From a checkpoint of a small mixture-of-experts model trained on Wikipedia.
Size: vocabulary 32768, 97.4M parameters.
Experts: 160 squared ReLU neurons an expert, 4 picks a token, a sigmoid router.
Training: a variant of Adam for the experts, 2892 steps.
Below are experts of layer 5 (counted from 0) of a mixture-of-experts language model. Rows are named down (a neuron's output weights, with its number) and show model dimensions 64-127. Each number is 128 + 32 x the weight over its row's rms, rounded and kept within 0 to 255. Numbers have three digits each.
Before each expert's rows: a language model's description of what the expert responds to. This comes from a sample of Wikipedia text that the model never trained on.

# expert 50
Description: Everyday words in plot summaries, lyrics and quotes, such as you, your, girl, love, wants, knows, gets, driving.
down0:148141169093113118115092137053149157152136093122089088123099110144127160106122121104089137064128145113111149092128099108108131151062141128100129188150130151148050172170194114162096147099128121
down1:059073145086135096169109112146109118177119149140121110103124109168142100132158070159171077135107090117120115142142165139077145099118126127113174143129105144084108186178131156120087149140116107
down2:124161138119112129166108081110117097150169219091150154118175142204060142149116162085140210105041120122139170124130126185096151142103104098106171141109155114117131109073131131083127170091155049
down3:099160130095112110149149145127108116111131065128097119137113110097188135112122151132160067163157107144182087075147155159081126161141165129142130110174091117123107127097242118137155202112123103
down4:086144152108128119087176120098109119089137133176118093119132143073166112155174078117122170108165075163157065107174136141125163084077159138095122121158110124151102099144194145122079108151152164
down5:145106092147095097120103133100108183142110076188136147162120144115182118130138124175197111159119144190056134093087101127157187176135153149117113082088097029109102126094135122145116162142159193
down6:167147158152136063147112140084166107190140163182097154145143149066159078136162146104091128067155083148176120149102152193076103090118207052153144093156104095129083085103198075150112200139159134
down7:143148115122117084163097122118139079189122154190117131115146132100196147194172146139167168139115114040058161099089119095108100143069138165158114096135157120131110120106157131098147162101088197
down8:108160117114096116123121180074097123159163068131070133158133099096143160100187106119101051113132096191123094110115126150133107100162158114145133159132117096086109125120251147181149136163146162
down9:147154084188085093152127181125128082154150159188091118172138133136118117166122054156098142186088108165094109129148110125119118025104130111100079138110129119141135139135128124104169186170170128
down10:136126152115127173097185127159115109124162116107146177138100137092139059151158077144082099148152147152143084173136193129125125050107120143096141090073081126168138183088202058123076097174152119
down11:163144156126120123098113118114121129139087167128087138150153127154148106102130122106110102156111061128079107154112132095018094223135160066145189122162094104186111146103233136162167092151081089

# expert 57
Description: Possessives and the before season, game or contract words in sports biographies, like their careers, the '09 season, consecutive.
down0:107153148154124118126126097122134127089139119209077158181106141146176165138133122132113092099159145121154090121115077148066139202017134115143141177148098124127133162147212119162107138093115134
down1:117101078110089065150172115238111140151126139160161134139094111145194099117117142110141102157106116180120112119133150149108078168160134100148138183167072172097127158137130161150137119146137170
down2:102157129136115128155128105087148093108194176146198176148105131152109147134180103121096231085132120146110139100140095213097216179134165063089142136120139155109109149107219128100129128049092147
down3:079178155122136112166132162122104083139121057143127104084146125068168131083115165094169124130135156141203085103108144122152110201143146143170133131109155147126087149088217150120192174156102124
down4:106112123124125091112143167122127104102147106121096158070124093121104097101148052158149182116175135128152102082147085126117156114093132124073123128127139156107110130117177066114072136072102160
down5:099118146157098081148087150090170164147153092147094123155158135113149123080134104103145111142177182120117167117095181133113153125089134152146130097121155078099107112088136119138073190164162137
down6:154144181138162122150182130134106092155111092196138111115172139021155087074123189121167126120159106117152066133127177165071119090181175182122140104150157076124093143088128110163124141202139118
down7:100165112186141093146156154114101078155103121122115135149197115124169160129129134157101187124146136166107147108087132109077089132069164143174138185128121108135110137125129169122134169083144151
down8:084199151143087098123080178156113097166181146093124157071156085059144112080167082131117101153061064120169165131089095155168137106140119169133135157159115085099122140115229135128162190167150166
down9:139161133157074089100102132084139140131137137120081183150155092178140134176115103172064151124071132182078115111120103136174147058126127181125085188139132149150106074135093085129173108132127110
down10:156143123089171113120082142140146119143161172118134145081151115127111077136073086089156082147135130097210091123121123194139154090115070105183123148102126119130125101089079103068122119085149077
down11:076149150168088118090136116158099099159135143112103095174104141125143165147115103114096095106124097086079147117104072126100116148081192133120140114169121104104165134098246137157149109132126159

# expert 12
Description: Political words like Parliament, Senate, government, federal, and digits or words in election-result and data tables.
down0:148119158090131114100133128115136161101131173174111060139108109165134149143100114126155169099225159132093157074161106121138139160060141126128162164154124135146128146131197123175112156094100061
down1:144143115124056140103140168166109114134190067159135123134139116091142141099103080110178121143154133128157144130117130119119127107102116131132129181167121093119148168144130169184102150102143136
down2:113146192118088135120138140095147127133190172105140134127159120132076057152138163096029178098030143127135144117126139154085159204086137096123128186178131091138171119133175118086111090045114117
down3:145161148088127075119088131159106129098076120168113127110131088093142154179109120124111094142087177159131124096096133127184131106124154099154127079160131078141111132101255103105131136141161123
down4:116129124160136074149157098135142095026179119152122125129147101073144038117203077202142103138200123168156095096081078157116130076142153120096085103157130116112092144078133137131115167077085156
down5:144086137166132088144078165133132062211177116157143149162136208136187086076134129098126125158142168119119151101150113136101119087141109172142095106122085097135117130089088138102126107116177116
down6:156150150110133108153129093089067132163109108231134153131182180059167165115166109114097127124147119149115108145090169171103142156114161042166142071123127128135114140120175134098168114174149127
down7:118150186132068079167149139117093125094166092145140118114191098132202191089162099145169190115197139092121165110094117127096077179069132113132161116159155082085109146131138148104128146116102202
down8:110185128142145120109117152171119090218127102119067171120150110086151128142165114111084122122108115127169153067124102169132092102127153129197114140155149136099119137131209122088217120146203163
down9:079158181176083107089094157086119125177161156178099134148107100126142173116121124182137122144086140118053125129110105127123140047149149119127124137131062136091123129135183155088161142103131138
down10:122187114111172134060114133133172152139168173096156206090085149145158070157115108131106102115153144109181131137122143187140157114140076066138064135058069115152129083148085058099086093056152096
down11:091175109139120115133114131113083160189083179154143074178134160084115109183110129103085098098058105124099144118121083109062168137129216122124123101161128126135136130150241132147116069141125150

# expert 59
Description: Tokens continuing a word or phrase after an opening parenthesis or initial, such as c), directed, C. S., Canto, otherwise.
down0:126146107035118140122140118097099122130084067131129068151085104146099109115129165127130128092159195170123105111103085140129188138059176097136180125128101097077075133124170097170111121078137104
down1:077117123156091151117141181164111123117140080090111079160089109135120123149114064110140076133101147150156145146078112158123161088110155101135150167182123164065105181148120132177095160091117160
down2:081141089141116149126093104135179171156172164130143127161151104142147188166127134111118236105140079145167179188122116115082128208122168117091162116092094140097104116103174118131087132114091142
down3:136162144122084103154100164109119108118072069155129126102145072097155083151135109119162076145123156136159155097133200133126101147150153102184134103121086176183121147105120093152085174139079130
down4:088132127085116099083171131062128151068201090123149136158079088136137064092165104174147118083181095188114095125076117146110168108141123162138145111070151094127072156102179143090105129093151200
down5:155117125196074111170111127096162111166170026177091148181138108142161126088063160163113139100117124123146105111086096151129181165105117161197110142129156076102104134066091089130079081196127119
down6:126142132165084085156133103097169104169139109193119121130174133046210123114094152175112123120102085125153110149110168131105123113079172090128111092116111100118134174076132089114111151149144103
down7:114149094115145126132148147098124134145132110138148130123220119134182119054131164128148162079160092132072190132082122117103103144083178143098123044171170148093044108112132160111161140099060160
down8:122131110139133129116119140154109100152159127104107124081100134089178188148136131148095166111148112143147126129128103118084102102077156100164048166095106138136162138142233152131189151102155148
down9:107179081097103125097122153096141093180151168120063138099104126125168151135165128122106123153044028089132165145129126185141126099144177158118122148119098059211066145121173147140163157147134128
down10:118123050166097155139094190143149117193181124104115155109103135117099119103104123102137079133124140150115176162124184143106163082172123101137110102125081143144157141145158077075085130061208085
down11:149146104112076120113195119193055150112070204176112160155142110160113145173159141125105082166070068140078085160099129120068126138121142108112124128196112112127148141093191125164166107117118133

# expert 38
Description: Spaces and digits opening numeric table cells and infobox values, like viewer figures, elevations, currency signs $ and £, and abbreviations such as BS, TC.
down0:137125130100143109162092097120080205168085127142114057110110105171117091156168149129163130117176141168073078115121085118122124147114119120091159161145112148128113149098191146190131117137083131
down1:141095152124134134135068167134106109132152159098122164173119132111179128134145087151156098134085130092146117144102180106048124120130096086105146197187125129132154174150155129147067184140162085
down2:071086102143125114154129094095202134153167112184152117180106133166090198162140134169131206129154114107161167149133125165070129197127177124069158121140105120120078146119184098097107148114135109
down3:128172118171096109102168179140100100115133087140121130112137080101173111133106116130115137120101133145147174062145145130171189144112146114126147109153122088207176113117178066139147201133094135
down4:148101124144143094106170138123176149098090177106105114100153107134206110079159065175128094091164017117127129123095128100090145151141184146096138139124111123156162128086139178082056110140107155
down5:202095159136126132155049128088156098132153069147062139215146174118183102094094117168139086117149143194153131148153095154105159110120151138178135126141111057101091122091108164093122102176154106
down6:133148140126124092156165140078144105164088151179165100213128179056191120146065133089074143089130099111135142173159176120094106125068174063090126048141115089107099130113146092092079143139124113
down7:143189146130160111137125157111159054149142127160124125115171142146139110122189101131131211115118109039143199125067114134115084139139128144137141135132139096059136173132133187107141167093109196
down8:157105165102138156143123173132086090102188132074122161104092122099145172145209134119127100093147081135203158099153054159118093117114117098197064159126125094129128134146210105100186143162146121
down9:138143115095069105124098152104122113161181133158128184174099151090186126154160131160099114092094128152134098127146143179121112076118171129145145139136115090158051134147150133137184178179157134
down10:118161042152113132085116170192153120156185137114163156133137145134148124123133052182116109148146107111144128115177146163100139126124138067201095075110055038101102132123134079126075114098199120
down11:112192106125100140144207154176072125104076155127131147174141144135126129121192101120120130105125086129080105180114121133078132147149125093144130157163137161170176151086216155161118114102113147

# expert 56
Description: Field names in infoboxes and table headers, such as Candidate, Genre, Died, Occupation, Height, Conservation, plus year digits in tables.
down2:187114134180082133147131101104166142134183170134118159141163169160081182136141137128125175105112095066107135146092116164129137149163110117202106167143131133156102177085180139135131149087092210
down3:115176198058157101143143151100102112141118125150109116073112093079172166167143145123151110127124157100170141072114124156148120157124159093167162134142154108181143165117236116115132192119131120
down4:098135125135117086116179141097107143069128131191128093099153043084180062086144112151126116133183107154194062107147086131113140134116142084105129087133128064114141124130158118089093113163090147
down5:116107135175141113106063133097169162205125070187110136162160205106193100088129135104152158162131175122117167147114102109160144118094132110113123138133101088112127112089095180131117164108157088
down6:185207119136095140113165092149101096154154141169119136112157106020179124114163175139094112116100066145151104110089150107139160091146169099147105106110167138137162108111145146070155136146116146
down7:080227089115103121108167064127109133090159131081174109177141096102166159130129139188124115144146104156139152078080112114112138107140166177116100113186194149114107141122125184097164171088066144
down8:126139159155178101153107207130119098145141114090059204072119116124143101088183120102098124081126106102151153140080104159089145139101130066176091146174121119148118131117201124145112166149208158
down9:100141118162102189123095150117159074165117135106084144196131106099140140096150130132139090169091177129126155164108126143170154039118197117127122089114115121105098119136130142085163140155141156
down10:114115132110143145131140135131129093166139140160091167167055163142152136114111090125120090156122113180204127131073134179157100097132088136141121100111102073131097114133123141085116154079158133
down11:154174144165135135133125155142131159169068159169114100143138121179114144152093145059115164144125110170100074133129113045104145147101149099107138164194134129154138132116218113128150119102166109
down12:137194135112143156132112127148064138080098129210093063084113121179176125085080106094150081145150128116115098132135140135082145089140155068154119166123109103158137124144178213134160128150138178
down13:099148169071121164106138121083135136115127124133120123143074116129099164103090109119150107138155161122108117073175122135111167139133094129083160186104159081166197148081125148128129121068127154

# expert 53
Description: Nationality and descriptive adjectives after the or a, such as American, Russian, Italian, traditional, rocky, southern.
down2:162065151130119124123155153080186127179175192089127144171181103117088176143149116153095191168085131106097122121109083139128199188137140101119200145084161180131108098143176114113163135109076086
down3:090175170141118119136115125130128068135114049174090111085131139061160067146048137121115088135102121110161167086138154127152129199173202147144163139082133156177175141091186130164123176189081139
down4:183151105079149082137153110076164178097148140137092127088185083096159095170170055153115182130158102171136134057099156113154169120132160130054119148134142099155099148131176093136087133119088102
down5:187137132158077099167089072098119162196144116144090157148161101138163079047089144118156117122149134167088110147150138122162168145115124149153100141130142121145082173080091165132114171134147151
down6:092204165129163091120134101067070107163145185174080138151128150055168161123143149158104110096123092158167126165149218153140122153101188105135091119174108143139132136117193117135076138146151157
down7:073167147130071102136172160099142108099127142112133097072110086096117174130137144179172173117106131113113195070073177142127111101106123156078139115160165119127112122093166153114125217079065151
down8:093189127058119121123119146138089089135169183106078176117102106075137130103155095080022120128131142142117132118106114117142099119126151098157127167134151139095118083120255110132146153131131180
down9:139147148146129136131121159094164086205127170150016134191111152131114108153131062154116144149070126143103104143111137140141171075132146085087164147135100182152114071099136101072162072121128091
down10:115136116150117184145157163172115113152118131113101153138132107127160069158190122128101103147147128125178163152132122110131139084121102110155114100112126115169172160119108142116092128117138128
down11:114160186142106115169134158208108122140072175169159128183102126085140140157146108144096100102128106120098102147142118103096057153097128140158102095222124158119161158121200113108125138142129104
down12:156117133050106148156134118125076176084081159183069083123169106179195120049134095062149153152124144173137146123120154112096130168153125156122115165158139092100102133132170166100139133137165114
down13:099164133039153091166095176082099148138133098111120105128129092078100141126098065102110087105169132084157187110123104087064120076157159139138161114146172121129097180177149159160139140126151161